Experts of a small language model: 83.7M parameters, 4 picks a token.
Below are experts of layer 4 (counted from 0) of a mixture-of-experts language model. Rows are named router (the router's row for the expert), up (a neuron's input weights, with its number), down (a neuron's output weights, with its number) and show model dimensions 0-255. Each number is 128 + 24 x the weight over its row's rms, rounded and kept within 0 to 255. Numbers have three digits each.
After each expert's rows: a language model's description of what the expert responds to. This comes from a sample of Wikipedia text that the model never trained on.

# expert 8
router:166140096129107122111119123115123116098162129110124100129129196101126120110100184137127135122150124118154106142134104128133157100097131121117149149108113127126142103130128120161123147164123084119099088133081100140119177147156122104123103166109080103103172169079120106085123114161150161097140146101138075114113134112130109138155119115155145105090096133135135098126133118177123091114159108174107164117088125142138138095124087130138143131111099131109073119118137102129107152143095125134137126130135110101149165141111126173175082128139142142142168132128145078137140160135144119139123125174130124091126091131130159133159075141179152146099148123119119135122128122135109150140088101130094109139107097158118144127112097157137133161083104134163094168152150140132131088146066121
up1:158106113111150143104127140080137136087122105141124077165114144134101113080097144129136159107156096134124132172149067133154136057069140136050148120126112130100138165137130143137099138147124070125156134091140128132126158134135150100130137123120121150123154113125155134082143143109142168138092087120112143143139111138111107164131126145120106071115108123138110115173098160148114133116165098159079150116102135130114133093151141132158130119130114135081109161114155097126125131123155117136112143096097163134189142149147169142128134141124146108155149115189123133135175138113127107174130122121105125119117115130092135093151106140153137126126135121151099146136130127145087127154105122117132156130127113149101123094143111121191171134140091171146125168107123146115130085087105128
down1:123133105105125124114110114156117175143113116132097113144136098148125124143155118137127083123099137148178132136162145098135131112142125090142116123120120127121126122131168139134108145135118111133146135146148147169125098118126102077114130101128135152096135117138109116156104150142161131098137139120147110130132169207159139164195127131098098126081130152112113125099168092089178143117114149111109140144135112123155145161112095098109074137154105114141138139088170118123127151142152143119081186184100124145139093126090152142126152101146158153129130135144116122103073109119124138113127121149188139068099148163114174137131106134096135130127127126144143128106109118146175145122120132159103127187083151137203143136142097129146153124132105091148137128126133128102085157157126094
Inner and final pieces of split words and surnames, such as com-mut-er, Chi-tten-den, Mo-der-ation, Angiosperm-s, fum-ing.

# expert 37
router:161129158137118154098082106122154126144176134178152110153074130138148079093097089113131141157158158115148113152155162131119076108146149147088150114107105122086127158130120131097095132139152119154154137095150144130100190160140126118110144102110091165130133108112108164155110102174118173138114151146158118115158121126106131136130113115107150154140093116163114146143067128123131128136147112151125094165133156121111152113148131127126126083138108131119108155154138134133143137120175148106130149113078119149148146120150131061139118150121160177100107144125109105123162147104100110137133103114172135119185120103136115158117159123097143104106120128117106130079168144124134131147105103148157135120116138150128115107097111131158124129111170182077118089110139137101139112175112116
up0:111130128137125141090105161118137147096157120145189103156113157106177104127085123135108144115141146129145143141146118127129148115146123097117141093110149152104118110131131128143106104209118121138141098104147155142099122128093089168128099129135153140120097103144136090165179147136127084154131096121134118083165128140144115156078147165101121115134108209106167139153142117117119139157142154098154159118137162116095154101160134136122164191131108129122118126144139114142114104108150147091092121127100121138131113120137125104164101107111145152095113083075130094147127136107079127137098117105104123113126158107155133100098139130159099122138142081101144121148083147132120140182143118122139160160115121168077112086107132111118147126138125140165107095121138166166123150131116111
down0:101149135127117130189187124144156126149159109142108167103109144114146100115073127124177108139143143148156124041115125141154150149153123133086163130132136136149111134113117129083147117128143123149151121091119134157109122115134144092110142084106122111105147131113147055142124140107115119122142165097154141107110092105117117130109119089167076131119133124104141135143169131136137139161149083093139134111135156117120159132129114145099147156143140126069146110137124118074099123131140095131122090108162128162125120107151148114114154142136126128147106144170098102122143128148136145124132110142124129105081152166118135135171133146124117121139132115099151147125116152118120123141121098130157190104085136127109160172149093181160132103205144114154135114121097119141156115112185108
Inner word pieces after an opening fragment, like th in Me-th-odist, zzo in me-zzo, s in Aby-s-s, plus some function words.

# expert 13
router:137120136142128173146120116129162142129136093154110166129120072127107121130180142144120143165035153156099125160113147129106174225162134109140128141097130118135133107121125137139147140117111135144070149138119144100114148120136139110126134127127135136101111138137125101125131043143113134043135132137136122168110109095118193076103126147141132124153105134138137098131080113154141110136138098126078138129133146131121130130159135129122143124123099120108132158109080170127161147120143144131118106125140142161112140112117123113117179133120100152127156164143142129125126105132124125109144065102125126147128096127170130119107152208137149134119107138114135125133143130116122115116111118099152096148085145120144128084129135120136103131122106177135130145118202132114140111133145131
up0:144167122059139134109120146180098102116152155100146107136105139150145099081101133120120128123132137090142059119125112135112160119130152168129128101134122122098159089154089107060099144117158119141125122126128097141109097124155136096068126086130132126126133143105146122137146111094120115131144112112136108121156140121151107117153118152115142119138148141118158170159124184111091168103116122113153101147105111150080124086105156140127153116121142121099110068188145122058153164122115146117168114107116084137096159158153130102128142119143155141123179142112108104135132113122099120095104112122132143099155120140146175117150113111101116145118113114121130098138136154132120099153133138124158106133138117080121129131124132093140177139129175140174151103137157150139128118154138068
down0:087101127085102170081145168160118152125117078110138100065136128140144135124109120134109097073158148097118107094117116141166143127134107173157133114128117133125142133110118077167119135130128122126141122097141087129125157152108125129127177111119136144164113158087129104117132087174129113127117160135122115136094140127121115131120116131102129107139093105126139171120134139129080150087118123084146140113146139116128160098116084143111128129167125146101091154136109093119088135144124112103179124134115167122133131152138124114127075100103178130156114103109120133162148084102090103108088166129174134082094127084134150139136092102134162158093122128131161135120137147095133166157077099122129131134132121078115129137174097123105164140128154109134116156152120119168090128122111097
Opening quotation marks and parentheses, mostly a nickname quote inside a name or a bracket in table cells, e.g. Isaac "Boombox", (total).

# expert 28
router:153118123128141114125139148118152159140099088118078135140148167091115126141171129144146093129138146119116163106125122129119098163137164149066094094124138198134123112139121115061100102132108156108122172106130127151128123091139118125155158112121149123130139107110115125125143138154110116157081130179119117117070137122118154130134152100156153106147108065129128103132151128117140102115112157137169121156128127121155104123150127130093127137167105147087143119153152138119168136139080146115066124146157122157152159130163133135117147085115117156147132136131157152133131079151102088097125099091115136147149124120118090110145124114200102141150117108163134080101159120116095099124145157081154116134149140146157123132156102107154146159117121101131091144132109156106136186139135145
up0:135165119107068141108114139103129115119122107080136146181127168107132126128142114114112112137158118133093130147117111170156151099122154134088111139146123098153162114135117127117129101130129133123112129115143122140130112130107130084117123114141129110108181195111147127070143097118144117175165115129134135093162153060134128115070130185102094109176136129153129136148125167132091136173148094136122148150126104178115129106104109162133179090140152139185137118098142117105102109140120098098124112130151125102158133121144121117138147108137150099149136123118122129108135153157111146128118154136150133179129152109155115162139108149109114114121103163165145155068091187161127143117098113098121122149146136141106131100160134101134153077114102193133144123101123157128148147142124130
down0:125114145172168137091131123122118150138125111127152144138101163113134114141126136106150107097152107139114123130168137101147127126139116109157129125120124118099120129127164143105149165095114093109146115178101116125185128099103149120153101182146095114124069180102151177121113161123137127141130109141108120095125136123136106148132138153174095140103130140088139146117113152148128129142142117131096148095163137133164163081163097157110148075123122140106161130122070103121086143179131165148138117137091146138150085119110120101154124123094164126119153112144145168094134109129147147131166140089134111176108108146078156133108122169112162101120086178094118101130114108103127106157165105146157152129123125067139153133140165151149144145119089126144162117106132141126096112127090149
First names, titles and place-name starters in biographies and lists, e.g. John, Sir, Mount, Fort, County, Mrs, plus digits in birth years.

# expert 26
router:139115133142134163105123148170144155086159121100104096180141126120121132113119158161099119147152128110112120141107138154147149130148111155146104161125166162106152099124134110174105160146107134153146114159138152144106135137118132107119105134149103074134121151069105100120162169121135147103114114132140149120179085128144145109125121143175174134130132152110145136151139101201117087108088107146127134117166118206092116161130092137100138130113111120146114106129160102161139146136141127087166142140159101131109121083105111146151125101148174098116142118113139100117145190110115162158119158123128148118072138121133145124125116076103122101133157119140145185145099116158172131154122121134118131159116111144138125157113117122122147104135114124131134124096157126137132191174164115
up1:181101175115117150149132110090139105136127147089131119092140163175107123118141121129117140153123159090114131136119122157113136096084102138135126138106162112096139131146154120152100175134140149108140128123129143100105126133103136141132106139124148124138142144116149108126131095149120168130150160189107114134131091118153131142156100163134142118134129088090184130109128123091116131113118100117097134099175134144070148162115105145129147121162130097159101124169139122108110144111113100104122160127128147108153106162127120130095147111135188149115138127136131096136156133166139149095138176141116120118149116132150111107104154119136128143129106121107138208125109137147131139110047115116184205105100143149136132126135110105167132119170128114145138175114151172164102182120161152
down1:125157109176109138083143099127130146125131102120184149111174132122096185120111121157138098132117112124122158108167134122114143081126149102123112141092140120130141165114125174136122077150122154121123097134121141131090124126152137130135181119103140161165129115108136149131092116120147137119163130136090134132184144112146144103160105150117156142158121059122120148102107107086162105127098124135072110137148108131137180139154081129121098099175099149116145138095123129145148129128129168156147134130180137073165101150123126173115171111139109109123126148140057153149115154128127164143151116109135167099142139132114118132147139119162123145153119128131092129102144123132116125134157111154117088159078128137150098122102117085129107089095136072131108139100120115153085135126120105
Middle syllables of long non-English names and words, often Indian, Thai or German, such as Nar-w-hal, Ram-ra-o, Col-or-ado, Pahl-avi.

# expert 10
router:080120114134106134194138136119140126140108148115176104101139165102125146116151114127167103124115096123132114133107143138086158210136136114165105183120123127121036119097115123109133092129127139111124141110116144129144150198116136128118135111094149114138131100159127127125103140154099124090120121119125148203112132183113172146150135153107126109132110071138149158153146090124100133155157170140152162108160100109127148122118115144124118117130126101113148101114118139131114115116126156131112126142153129138150105148065133128094182135142113126135115109108123102105126166097142152114112130144125108122101129134129115158132163049156124142164117108163153125119148120122099102134108109115131114125135152136134099116121135116074117125110148070093123170155093130140143120094150119
up0:121144124209123185140127106123136129144140108113180109106130170124158088088122076136109118125122183127142083139085103123131136137106111128127137152156142120118133132096162126090120122125131101107137151112099172138128100116130201108123131151103101114115151166141122176132158095178121097108134106133130152148102128143119125141138133164127089140117120119152152125137149138135087134194101121139110148123163120138114120155100160102128178108128147148140117112128140117132154136150140134130152125109144103146174093133098106162135110122114150129086117144131117119144098098127129098156114109140144143130199120136082134143100126130188093118126120147178182157162132166136132165131148097097101142171156114113125134106113120155138146115151148134129155078124133122171156138104101102
down0:127119162076125078159064094129102168091139127168171132131156122145075106111128153161129098130096126142123145099156159144089166097172115134121172075147121103136114124120178102147166115154098154104160133118155132094161175113110116134090137119147135121143124115157148140144131146111119139120149125162098100164147156235071101105161109103122131141111128183101098130123136149102120136112129111106100117101147117112153153089140092124131146142126119144090127143159141122112101115122104113144141144147121112127085130128166132130116169117167131147119130126113129162158122132120116138113113139133117156138123139142125094099129134148097143126113129093127111108153163102099100112133144133158123129089089114148116122128157161102126142112145124078146093137124109107099134130171141103
Articles and possessive determiners before a noun, often sentence-initial, e.g. the, The, his, its, their, other, such.

# expert 41
router:121090121146116142149131102134128138118126123088175129116119133152119151136137136147113153137178089088146115165153135140149096221085137127104115098110130135171074146151102112132170143137124165112151161130131125151102088135137115096128130141158163123106142139141077158127121139132134113137128136149145124104120111194102126118195115125118149153127107127134150150143073134149159122119117143139104144163096140126168126148139166157143152130106124133137113127134156142120103090121081124127120110120136108106130137143116133120121133132099122090097145131134132049140126090115132141137122118133121180119129118149060154141141097104157107152127134165145108085094096138117103093159179174139147139135172178131139133064156154106153096133118140110135167133125104137154116121131148117
up0:133116137084134150108138130061101125117163125119177134135096074143174132115121176126169156093150109119133158155137110163128125128123155177130158153169112131143111167143129118157120166100143154124154095105142147135117120147097124108121094143138121118101107131101136131133089172169168136134137140183137089164133120138152144128161121108135138093126118127101119145162108128136090106162112126117138122180125165131127115146146147159169138117162129110142111100148162125103134097150118094119147161122148092109098146165100127139111151085114176106092140128141140151144165098147105121145145127109115111109162102139114158155097077072127125157114127140125148123094116153101100167096152131108128153144151138127104191120075142120137137101122143169146146160145115161130127098089150137
down0:094137173089114131240111137188137103140096147136150143126094145131125150074137126096155131101105140147097123128106105155127102125113105110109118140139143107145061129099162137087146158175148110111163158106133149140156115127151155182088153153162148133130115103118142103131144096129117151163131155134112149110118092128150119142128115120092114097145148134124153142137117126140156154105128116098160136152152085118127101111136102135088152147155109101116121132095105151133149124147129095109125103125124180136122141115146136103139126122103171128118148149120158118129129108147160159152130183114112075106113127159120127107133136144118115169132158151108142088101139170160126092124170142146115117113127153083121102101107121119130115161157077132134143149122058108116124108148130140
National and place adjectives and the article the, starting institution, war and country names, such as First World War, New York, German, National.

# expert 22
router:118119146109157161127105164143137125121133097115240150137122105151130111142112132125148150130145073126111158119159128103154088197189107152151116131121148154145104109120133114134169156126114173132175129136127163061125131143122138128127111127172130116183144068107146125112139150152134119147105128150107106159111123169123109118108107137106137151087109080131138118112126140155128135087100172136121155144073147129109142160112105136145137117099108121138124131134119123133091135171149101087149131101118129132129126146126165118152117137116131105109092088093145096138138141138088115106128115109121124094164098130115148129119122184150148166118183101149130093123105157105109123131160142110116152161142136118122158122131156165175156161146135107165109142136140139133092146132129122
up0:153107148106157132101125193051102162119186125115174158164145094109131138125131121120130186084141144118111112138123109114143089134112094117125089123158135121130111121114158115095075126109088172111156085103126131112111144101098151127100125126156095121149144107143141141157135138124175133120167135151155142119110098110126104144103137132128085155131062132101201135137130150159092164120151130127108086076150183130130117122149126140143139133093163134151141131142124119130133117138124135118133129109162111157108117153142140122135140130132135130122153120146117120149135106147129133144140119131153119125143100162120138140082047122144124119141095109112160132140109076134135144121095097118075117187153137117132113129126154115114144132127157125165113156119138201130150114142132100
down0:151136180143101102204114148135141155123139119106125112142140120139053114113132102112140139126089111122122110131124114110113129099151160093133135105133183150157071125127144127123124137130136114158096082127131119113099177083165157153178097121113127121113118088141129104094175120088095145107114151150170076138144144140126139145121138120092093141170100130172139151152181118145137164129112101186146106104141133136120103155110146137124123132111165120089155158130100143175169163093137063127120112107170124160133142132136136120113156137143126143123151100116101116164112117078129119170144167130122105098149126142135119138128144132147141185129148145139136153078123120107125132127143141108097102115162153121116102125149096110120118157130141106140136117147109117144169133144107093
Adjective endings and whole adjectives after articles, e.g. -al, -ic, -ical, -ial in Instrumental, radial, fanatic, plus civil, political, public.